{"d_shared_expert": 256, "init_std_router": 0.0113, "lr_router": 0.000659, "n_kv_head": 1, "norm_eps": 1e-05, "rope_fraction": 1.0, "init_std_o": 0.00917, "seq_len": 512}
Below are experts of layer 8 (counted from 0) of a mixture-of-experts language model. Rows are named router (the router's row for the expert) and show model dimensions 160-239. Each number is 50 + 12 x the weight over its row's rms, rounded and kept within 0 to 99.
After each expert's rows: a language model's description of what the expert responds to. This comes from a sample of Wikipedia text that the model never trained on.

# expert 3
router:48 40 39 36 38 47 40 57 37 52 47 44 46 45 55 46 50 36 69 45 55 45 59 56 39 56 54 63 33 52 41 39 43 48 48 46 51 45 42 26 50 53 33 43 71 39 66 28 52 45 52 70 70 32 39 29 42 78 51 50 44 43 68 58 43 55 43 43 57 32 37 45 70 71 57 56 47 66 58 47
It responds to: Degree words, mid-word pieces. Quantifiers and negators like most, not, first, more, never, plus letter fragments inside words, often after a quote mark, as "N-eb-ula" or "l-iz-ards".

# expert 4
router:59 42 24 60 61 40 31 53 21 49 38 39 53 39 40 39 59 27 65 63 64 46 46 38 37 62 50 58 27 65 35 47 27 42 68 62 53 34 43 46 47 62 44 46 65 62 30 32 63 37 32 57 69 44 36 25 43 70 59 57 50 44 56 39 53 58 34 33 40 48 52 51 67 53 47 44 71 62 53 38
It responds to: Commas and subject pronouns. Commas ending clauses or phrases and sentence-initial pronouns He, She, It, They, plus but and who.

# expert 6
router:62 40 27 43 44 41 53 56 07 33 39 46 56 36 45 46 50 37 64 69 68 46 44 38 41 44 52 51 48 73 43 49 44 43 57 45 46 43 50 34 35 70 47 39 63 54 38 55 62 60 45 57 61 22 34 42 26 51 48 46 50 39 61 41 35 69 36 29 45 45 67 61 70 54 50 68 62 62 60 41
It responds to: Prepositions. Prepositions linking noun phrases, such as of, in, to, for, with, during, against, as in "Zadar of the Croatian League".

# expert 7
router:69 41 48 47 45 40 45 44 45 59 54 47 35 52 46 35 57 50 74 70 61 54 43 35 34 54 56 48 45 67 34 57 45 28 53 69 67 27 38 47 48 59 45 59 53 56 56 61 64 37 58 60 73 33 48 36 53 83 32 51 54 36 66 28 54 65 41 54 50 28 48 65 74 49 56 57 85 58 68 35
It responds to: Definite article. The word "the" after prepositions, as in "of the Congo" or "and the Humber", plus table pipe separators and became.

# expert 8
router:68 44 32 43 53 50 40 42 28 42 49 34 53 54 51 47 55 41 68 33 61 49 45 31 46 59 50 83 25 61 22 41 42 46 68 56 38 30 41 47 36 63 53 49 61 55 51 46 55 35 60 53 60 30 46 43 29 76 64 59 46 53 62 34 54 58 49 37 54 46 50 47 67 29 53 56 61 58 59 38
It responds to: Result and family nouns. Nouns and verbs for outcomes, roles and relations, like wins, son, female, title, took, received, often in census or sports text.

# expert 0
router:50 57 34 37 46 53 53 55 24 57 38 37 35 59 58 53 53 51 72 64 61 47 30 37 48 48 46 54 33 48 34 51 41 40 73 37 55 30 40 29 18 55 41 40 60 50 58 33 61 43 54 75 61 36 37 36 38 84 46 33 39 57 65 44 49 70 46 39 46 27 37 53 71 41 57 49 64 42 65 41
It responds to: Numbers after spaces. Space tokens and first digits of numbers in ages, years, census figures and tables, as in "(age 45)", "2002–2011", "907 households".

# expert 10
router:45 53 31 54 50 51 41 44 35 43 44 43 42 34 45 49 69 28 75 49 50 56 48 43 45 32 63 73 40 60 45 30 38 35 44 56 58 31 42 33 43 64 40 63 49 49 50 46 47 58 44 61 61 45 36 44 50 59 48 56 35 36 54 31 43 61 59 38 34 47 51 62 61 49 54 53 47 72 58 47
It responds to: Determiners and clause openers. Articles and connectives like a, that, this, which, where, when, because, one, and line breaks before headings.

# expert 2
router:63 40 29 32 51 48 37 55 34 54 40 41 31 59 49 53 49 50 76 51 53 50 44 48 49 51 59 63 40 65 28 52 38 50 60 51 54 16 33 43 36 52 52 45 56 48 55 56 56 47 41 64 58 45 31 41 37 82 57 45 27 53 33 41 55 63 55 33 50 35 53 46 69 66 65 49 69 51 49 39
It responds to: Digits and nationality words. Later digits inside coordinates and years, like "75.86278°W" or "200(6)", plus nationality and place words such as British, American, Yorkshire, century.

# expert 1
router:61 44 33 56 38 31 45 49 25 36 51 40 38 33 62 42 48 42 72 67 60 47 48 46 42 54 49 73 34 46 30 49 44 57 62 44 51 43 52 56 30 61 46 43 47 52 48 26 63 53 39 56 48 42 34 32 50 67 42 47 22 50 48 43 47 60 47 31 38 48 33 58 63 62 52 58 52 62 49 44
It responds to: Copulas and field colons. Linking verbs and colons after infobox field names, such as is, was, has, known, born, and "Date:" or "Draw:" labels.

# expert 5
router:59 38 31 34 45 52 38 61 17 62 53 33 45 50 41 40 55 43 67 67 67 45 53 34 63 51 66 65 41 50 30 48 19 38 64 43 56 44 50 55 45 57 55 58 68 50 61 26 52 58 33 58 71 41 52 44 34 80 58 48 53 37 56 47 52 63 49 28 50 51 58 47 64 53 63 32 66 57 51 37
It responds to: Section and list markers. Heading markers ==, ===, and dash bullets starting infobox lines like "- National origin", plus words such as debut, Career, Director.

# expert 11
router:71 58 37 33 54 41 55 33 30 45 47 36 40 53 41 34 61 44 71 61 68 70 47 37 44 48 54 69 29 63 38 47 38 49 53 38 50 27 36 48 46 78 36 38 51 53 51 31 62 55 34 59 62 38 46 40 39 77 37 60 54 51 60 44 55 47 46 31 50 51 45 58 56 48 56 68 54 53 42 51
It responds to: Months and infobox labels. Month names after "on" in dates, like "on February 9", plus infobox labels such as Personal information, Genus, county, album.

# expert 9
router:51 36 23 54 40 38 33 66 06 36 27 51 48 32 35 43 64 34 58 57 57 41 33 34 47 60 37 65 34 57 41 41 40 38 49 41 49 45 41 34 32 65 29 45 71 71 48 19 59 44 34 57 69 46 44 30 38 81 52 33 38 59 59 52 34 59 52 28 41 43 52 54 51 60 63 59 61 56 65 33
It responds to: Sentence-ending punctuation. Periods, closing quotes with periods, opening parentheses and table pipes ending phrases, as in "surname." or "Elder".".